Weights of a small mixture-of-experts language model, trained from scratch on English Wikipedia: 108M parameters.
Below are experts of layer 4 (counted from 0) of a mixture-of-experts language model. Rows are named router (the router's row for the expert), gate (a neuron's input weights, with its number), up (a neuron's input weights, with its number), down (a neuron's output weights, with its number) and show model dimensions 0-255. Each number is 200 + 30 x the weight over its row's rms, rounded and kept within 0 to 999.
Before each expert's rows: a language model's description of what the expert responds to; "comes after" lists some tokens at least twice as common just before its tokens as in all text. This comes from a sample of Wikipedia text that the model never trained on. Tokens count by the router's weight.

# expert 1
It responds to: Numbers without leading space. Digit pieces attached to a preceding symbol or digit, such as decimals, currency amounts, model numbers and scores, e.g. 2.7, US$50, F-111, 2–0.
comes after: "–", ".", ":", " $", "/", "-"
router,168,201,208,233,245,265,209,184,183,168,230,179,237,214,147,163,192,173,192,196,118,193,206,168,180,121,237,218,231,190,238,249,195,238,236,250,236,168,202,206,222,202,194,156,235,210,203,154,247,191,243,196,208,222,186,222,181,239,183,196,201,172,146,262,215,230,183,196,138,225,215,186,224,186,168,218,203,162,257,194,183,200,187,220,152,175,182,264,204,187,247,257,204,178,247,233,188,162,179,227,175,200,194,196,163,158,187,175,181,214,189,192,211,178,186,196,153,244,237,205,186,223,229,256,149,151,226,229,215,193,193,169,221,266,175,216,220,259,250,219,196,221,230,231,167,191,185,169,191,165,193,206,149,183,240,206,207,191,201,185,237,192,166,167,170,242,193,230,184,219,204,180,200,182,229,202,172,194,224,255,185,198,185,190,237,222,178,163,209,192,236,191,231,215,230,230,192,164,186,261,165,230,227,214,246,216,174,220,222,199,219,197,189,199,229,201,191,189,213,207,169,170,212,222,230,146,198,188,221,146,269,229,210,191,170,175,155,234,224,156,238,212,254,217,272,235,236,228,184,221,164,194,217,259,157,177
gate0,254,220,225,236,184,220,202,223,199,209,199,187,161,227,178,190,172,211,221,229,164,211,198,157,181,231,194,189,175,219,129,174,238,238,202,224,176,152,175,203,219,186,212,166,210,153,242,259,234,272,151,218,177,192,153,175,151,204,195,244,181,201,203,230,194,202,253,209,186,204,182,160,182,190,181,162,252,196,173,220,215,159,134,157,224,202,202,205,176,225,237,189,240,171,177,230,235,194,138,195,154,235,227,204,214,262,187,164,159,246,222,159,217,234,144,256,207,194,183,186,177,227,199,197,174,166,179,210,227,155,214,149,227,237,225,208,176,235,171,228,222,171,195,159,165,243,221,188,211,269,251,202,212,198,209,243,205,162,213,199,231,206,205,209,161,167,186,214,170,174,164,112,163,138,129,214,197,252,229,155,239,151,148,247,203,249,237,210,200,210,212,183,178,223,205,226,149,211,214,167,208,157,206,203,242,252,212,193,213,209,174,219,247,199,220,236,190,208,223,227,175,194,203,177,216,188,253,251,189,188,191,195,221,229,155,218,169,176,199,191,249,158,216,185,220,196,206,220,236,222,205,193,189,189,183,173
up0,168,184,237,161,183,234,173,168,219,191,259,161,238,176,218,210,211,233,209,186,221,145,183,190,211,174,162,218,184,156,235,188,240,168,220,202,201,269,191,204,150,186,200,198,200,156,201,217,165,212,236,215,196,197,211,213,200,185,189,223,208,186,184,204,217,208,171,245,187,137,213,179,198,235,209,232,185,199,234,168,268,284,259,213,249,233,220,227,198,220,180,204,212,193,210,166,223,218,227,230,221,170,115,213,171,105,210,205,193,182,204,215,184,191,224,222,246,191,199,184,192,185,230,249,207,202,191,182,206,146,228,303,197,203,211,217,241,191,235,204,232,178,209,220,189,202,151,171,198,214,195,178,146,156,182,163,168,163,167,183,214,173,191,207,226,227,186,183,185,225,213,270,204,220,265,189,169,206,138,218,212,195,194,203,216,217,196,227,234,250,226,192,185,159,205,213,231,188,191,191,183,218,236,224,196,201,199,285,215,145,162,200,142,227,133,213,146,175,195,193,192,222,187,170,226,233,170,169,224,184,148,225,198,229,176,169,218,229,202,187,154,178,140,145,211,193,181,259,169,184,198,153,224,201,214,243
down0,220,201,209,181,217,228,205,219,270,217,231,166,194,201,178,232,159,195,203,181,204,198,223,204,178,183,219,217,228,229,172,182,182,228,157,278,195,165,206,195,206,202,160,182,175,252,217,168,245,167,232,197,187,206,160,233,213,195,181,217,201,188,217,134,226,139,198,250,187,140,198,143,211,176,178,193,254,172,199,206,176,197,180,221,187,177,175,178,120,178,209,159,151,146,206,177,186,137,168,182,146,228,191,127,207,225,196,147,175,195,231,190,212,164,166,200,204,189,175,230,200,287,211,222,195,167,215,199,216,191,191,174,242,169,201,144,189,212,200,230,192,173,226,229,196,197,228,197,220,221,252,216,255,208,198,197,194,216,235,193,206,227,229,233,251,189,155,227,235,285,191,148,220,151,183,214,193,206,192,229,146,247,223,219,207,189,180,230,230,211,194,220,140,256,218,170,201,251,182,233,183,175,233,195,232,217,177,186,201,196,178,252,206,214,188,260,212,198,206,208,207,183,235,211,210,208,197,284,206,212,178,187,198,220,196,174,207,188,219,249,241,160,246,247,278,189,228,175,201,193,210,240,177,206,206,125

# expert 50
It responds to: Years and coordinates. Leading digits of years and numbers, such as 12-96, 19-03, 18, plus degree values in geographic coordinates.
comes after: "N", "°", " (", ",", ".", "–"
router,200,169,197,223,163,239,189,230,170,222,200,250,225,170,226,165,197,145,192,266,130,222,194,210,193,164,199,192,186,214,218,215,175,151,195,214,206,270,221,184,202,232,230,211,180,169,256,235,209,138,190,226,223,237,197,192,204,163,210,251,237,215,234,252,261,234,175,191,178,255,233,216,254,146,228,222,169,225,192,212,212,206,226,169,171,217,234,201,224,220,153,225,192,266,180,207,175,245,189,229,164,200,239,192,192,236,199,120,203,214,221,164,162,194,246,183,275,225,245,174,200,171,155,243,217,231,227,220,181,174,207,173,187,186,175,190,198,233,174,202,218,249,220,186,204,221,220,159,214,171,200,175,154,249,234,201,173,163,216,191,152,247,183,222,176,194,180,201,191,206,175,213,207,185,226,191,137,180,260,210,151,208,184,177,219,258,152,234,172,171,199,198,158,211,188,200,179,163,189,180,157,216,190,232,206,215,174,220,230,211,140,174,240,179,227,236,170,191,204,177,219,160,199,161,200,200,226,137,222,217,254,168,202,182,182,156,203,186,203,184,170,213,199,163,246,217,237,267,159,178,192,154,241,214,209,203
gate0,198,207,174,219,205,207,250,196,174,159,236,203,197,199,188,181,215,212,203,213,132,264,262,192,171,231,230,185,220,165,214,196,161,161,200,182,233,190,171,223,225,239,178,235,179,238,185,162,203,212,212,139,176,179,197,168,198,218,191,210,190,139,178,235,244,205,209,225,169,162,192,179,205,159,251,181,134,195,236,185,231,201,167,202,186,218,146,183,163,179,214,148,199,217,207,132,253,230,165,190,220,219,187,179,178,139,208,197,182,225,156,179,180,257,256,186,217,225,172,243,215,182,253,220,134,216,254,171,149,197,243,186,204,216,209,212,180,107,249,205,148,218,205,213,214,227,147,160,221,220,174,197,190,201,177,220,183,165,176,223,192,191,229,221,204,145,228,236,121,192,143,200,185,179,227,153,231,197,159,230,167,195,203,179,210,171,250,147,180,157,145,220,253,208,158,188,241,167,225,189,230,194,187,209,187,186,160,201,218,185,208,135,196,184,164,203,194,194,186,224,190,211,226,197,193,231,200,224,199,191,236,158,168,187,234,201,190,188,164,224,178,203,202,182,259,225,245,220,183,176,184,139,157,199,233,210
up0,207,160,208,198,198,178,226,156,189,173,194,259,173,182,176,190,185,244,191,177,199,226,245,197,210,233,278,238,215,208,248,259,208,164,166,212,179,202,161,239,208,208,169,210,145,193,257,200,195,209,179,242,121,210,249,210,164,194,207,192,172,178,187,215,184,217,184,211,109,207,201,157,202,181,206,196,189,221,217,156,228,176,189,212,174,201,183,217,155,230,252,173,199,215,271,178,199,149,195,222,201,179,189,191,224,217,139,112,204,215,174,184,207,205,214,199,215,157,185,231,236,190,245,217,179,178,204,222,240,235,210,231,235,215,174,207,200,184,202,206,173,277,206,172,172,222,213,210,230,179,224,220,230,276,182,210,177,172,187,205,147,220,169,199,155,230,196,240,212,179,197,176,219,195,201,242,197,177,201,204,232,164,211,275,246,266,209,151,213,214,171,170,215,188,192,207,239,193,188,202,228,179,202,238,174,256,175,144,219,169,208,176,164,179,169,244,167,206,197,216,191,215,177,223,190,260,205,158,230,165,252,127,229,198,161,209,232,246,191,190,173,222,214,252,194,167,177,226,195,178,143,198,151,180,189,158
down0,202,189,187,173,189,261,196,216,193,222,226,254,200,223,171,158,166,249,198,158,219,216,259,213,190,230,164,235,200,227,181,185,171,167,223,160,246,144,192,156,236,221,171,228,211,170,225,202,189,164,209,224,230,245,152,222,188,228,178,268,204,201,206,193,196,176,149,158,213,181,195,206,213,163,264,185,195,176,201,220,187,251,171,112,233,220,192,200,182,206,184,218,201,206,169,211,238,201,157,159,174,143,221,185,162,197,216,140,232,200,239,259,200,143,254,196,197,231,183,220,205,186,140,234,252,157,200,193,183,201,203,185,178,232,205,231,223,173,193,141,209,184,192,181,192,194,178,153,207,205,180,237,153,170,180,258,218,206,183,183,200,169,198,198,196,209,191,234,198,239,203,266,249,221,175,150,273,198,221,216,143,259,195,272,221,209,232,190,176,179,170,132,172,164,190,260,178,212,183,222,232,200,218,207,237,227,207,209,159,208,165,156,199,238,232,171,209,194,189,152,193,173,195,213,177,192,165,195,204,210,224,167,197,166,192,195,157,157,195,188,126,225,227,203,187,168,226,229,245,220,222,223,205,219,212,163

# expert 35
It responds to: Media and organization nouns. Head nouns after a determiner for creative works and organizations: film, album, song, club, company, group, often after "the".
comes after: " the", " The", "The", " a", "'s", " his"
router,169,212,159,227,207,209,219,173,233,215,227,203,221,228,201,253,217,217,193,175,187,179,137,233,218,160,228,206,183,224,254,188,176,228,189,211,215,206,154,188,204,206,194,193,157,169,185,210,196,202,216,202,206,235,199,202,187,202,209,275,260,216,259,202,226,155,195,187,243,206,184,191,210,186,190,292,203,207,242,192,214,180,198,212,228,192,170,180,204,203,158,156,189,219,251,209,235,197,228,150,265,189,195,153,204,182,233,243,181,155,213,220,198,203,162,164,204,230,208,197,197,191,222,153,241,214,175,200,217,232,160,193,235,182,178,227,251,175,129,209,210,145,207,176,190,262,190,240,192,253,182,210,143,211,182,200,173,208,176,218,222,177,172,206,186,204,193,222,190,167,227,193,235,184,221,149,236,216,194,131,225,153,196,214,214,245,230,198,176,183,216,198,173,184,231,201,223,198,187,256,222,151,265,242,189,156,202,172,233,229,266,190,216,204,253,211,201,177,227,194,233,181,188,205,143,205,180,187,258,178,150,160,228,223,166,230,229,255,213,211,270,144,175,144,234,187,247,190,179,135,184,154,224,205,132,205
gate0,176,187,231,178,218,182,185,178,174,232,233,167,211,159,214,195,185,245,184,186,181,183,193,209,205,250,213,201,140,228,175,166,188,174,181,215,241,227,227,232,202,167,199,235,256,229,221,214,192,231,166,184,227,218,212,220,212,179,223,200,225,212,208,197,191,201,160,201,215,218,227,176,218,191,299,189,247,166,246,260,260,230,219,179,266,208,187,181,217,199,201,146,163,182,163,182,156,179,209,142,243,221,217,199,260,229,243,222,182,209,153,237,198,146,177,216,189,245,213,208,167,231,185,293,193,197,153,194,190,252,203,240,236,164,172,211,184,188,173,202,266,165,153,187,144,206,198,147,211,180,233,178,186,207,175,176,184,170,185,215,188,203,186,191,164,190,180,183,250,205,182,194,176,218,140,203,181,206,197,197,171,187,200,223,198,230,200,139,220,198,253,254,189,198,232,155,176,222,153,226,198,196,248,174,165,186,175,242,142,159,211,181,236,205,197,197,212,237,196,186,222,171,213,188,192,279,226,195,245,145,225,225,145,175,177,221,204,228,141,265,230,176,182,184,191,142,218,209,198,185,231,222,162,164,198,214
up0,224,175,190,193,176,232,233,206,201,213,241,172,219,159,241,184,147,218,187,229,207,214,221,259,184,230,214,213,210,250,186,193,165,219,228,174,197,238,147,173,158,178,192,169,219,206,184,139,214,245,230,199,205,218,179,232,216,176,189,193,204,183,220,192,161,166,201,248,195,232,211,120,240,209,220,189,195,179,178,210,227,252,236,226,195,236,181,257,228,185,225,181,185,158,169,185,223,216,233,195,224,252,177,257,237,197,232,135,192,163,130,224,197,170,191,231,226,228,193,214,95,196,151,141,195,196,183,180,181,220,186,220,217,133,179,261,248,158,194,251,192,188,205,210,165,192,195,228,218,227,190,206,151,183,185,187,191,227,214,217,214,242,164,174,245,222,197,199,211,185,186,168,208,216,152,214,240,197,210,207,164,207,165,219,218,179,236,191,156,195,156,234,241,216,198,154,197,205,155,174,182,229,182,175,167,200,173,187,149,234,164,187,135,204,180,178,225,158,185,209,218,166,138,212,197,262,208,195,195,214,208,166,201,226,201,193,225,235,201,223,248,154,139,158,254,220,279,232,188,221,195,186,185,178,185,156
down0,247,238,200,233,222,186,217,159,216,172,175,183,221,110,170,201,197,213,215,265,190,210,209,199,173,210,244,211,178,238,156,155,159,253,189,238,187,224,193,178,183,224,224,194,236,182,252,207,204,163,205,193,208,206,200,199,221,256,255,218,207,205,223,227,222,194,177,204,266,248,234,244,220,209,215,233,229,198,194,167,220,217,168,206,220,201,171,166,225,216,193,160,191,200,230,210,209,211,179,190,177,164,242,259,188,241,215,208,149,138,215,215,228,241,244,197,220,255,225,191,214,158,147,211,232,200,219,227,202,250,190,214,207,200,188,259,195,227,143,228,232,184,202,183,140,212,170,243,164,157,217,158,257,208,169,240,204,213,145,217,232,151,186,209,226,164,129,241,226,217,231,167,261,252,210,199,184,175,198,148,142,197,197,177,178,216,131,232,149,177,130,211,233,197,197,222,208,166,186,220,181,189,148,203,180,200,200,193,187,199,185,188,198,216,218,157,171,179,222,157,243,208,167,120,211,217,174,249,223,191,216,196,175,152,179,220,169,192,190,229,226,180,177,181,196,201,235,190,213,197,171,225,150,234,217,191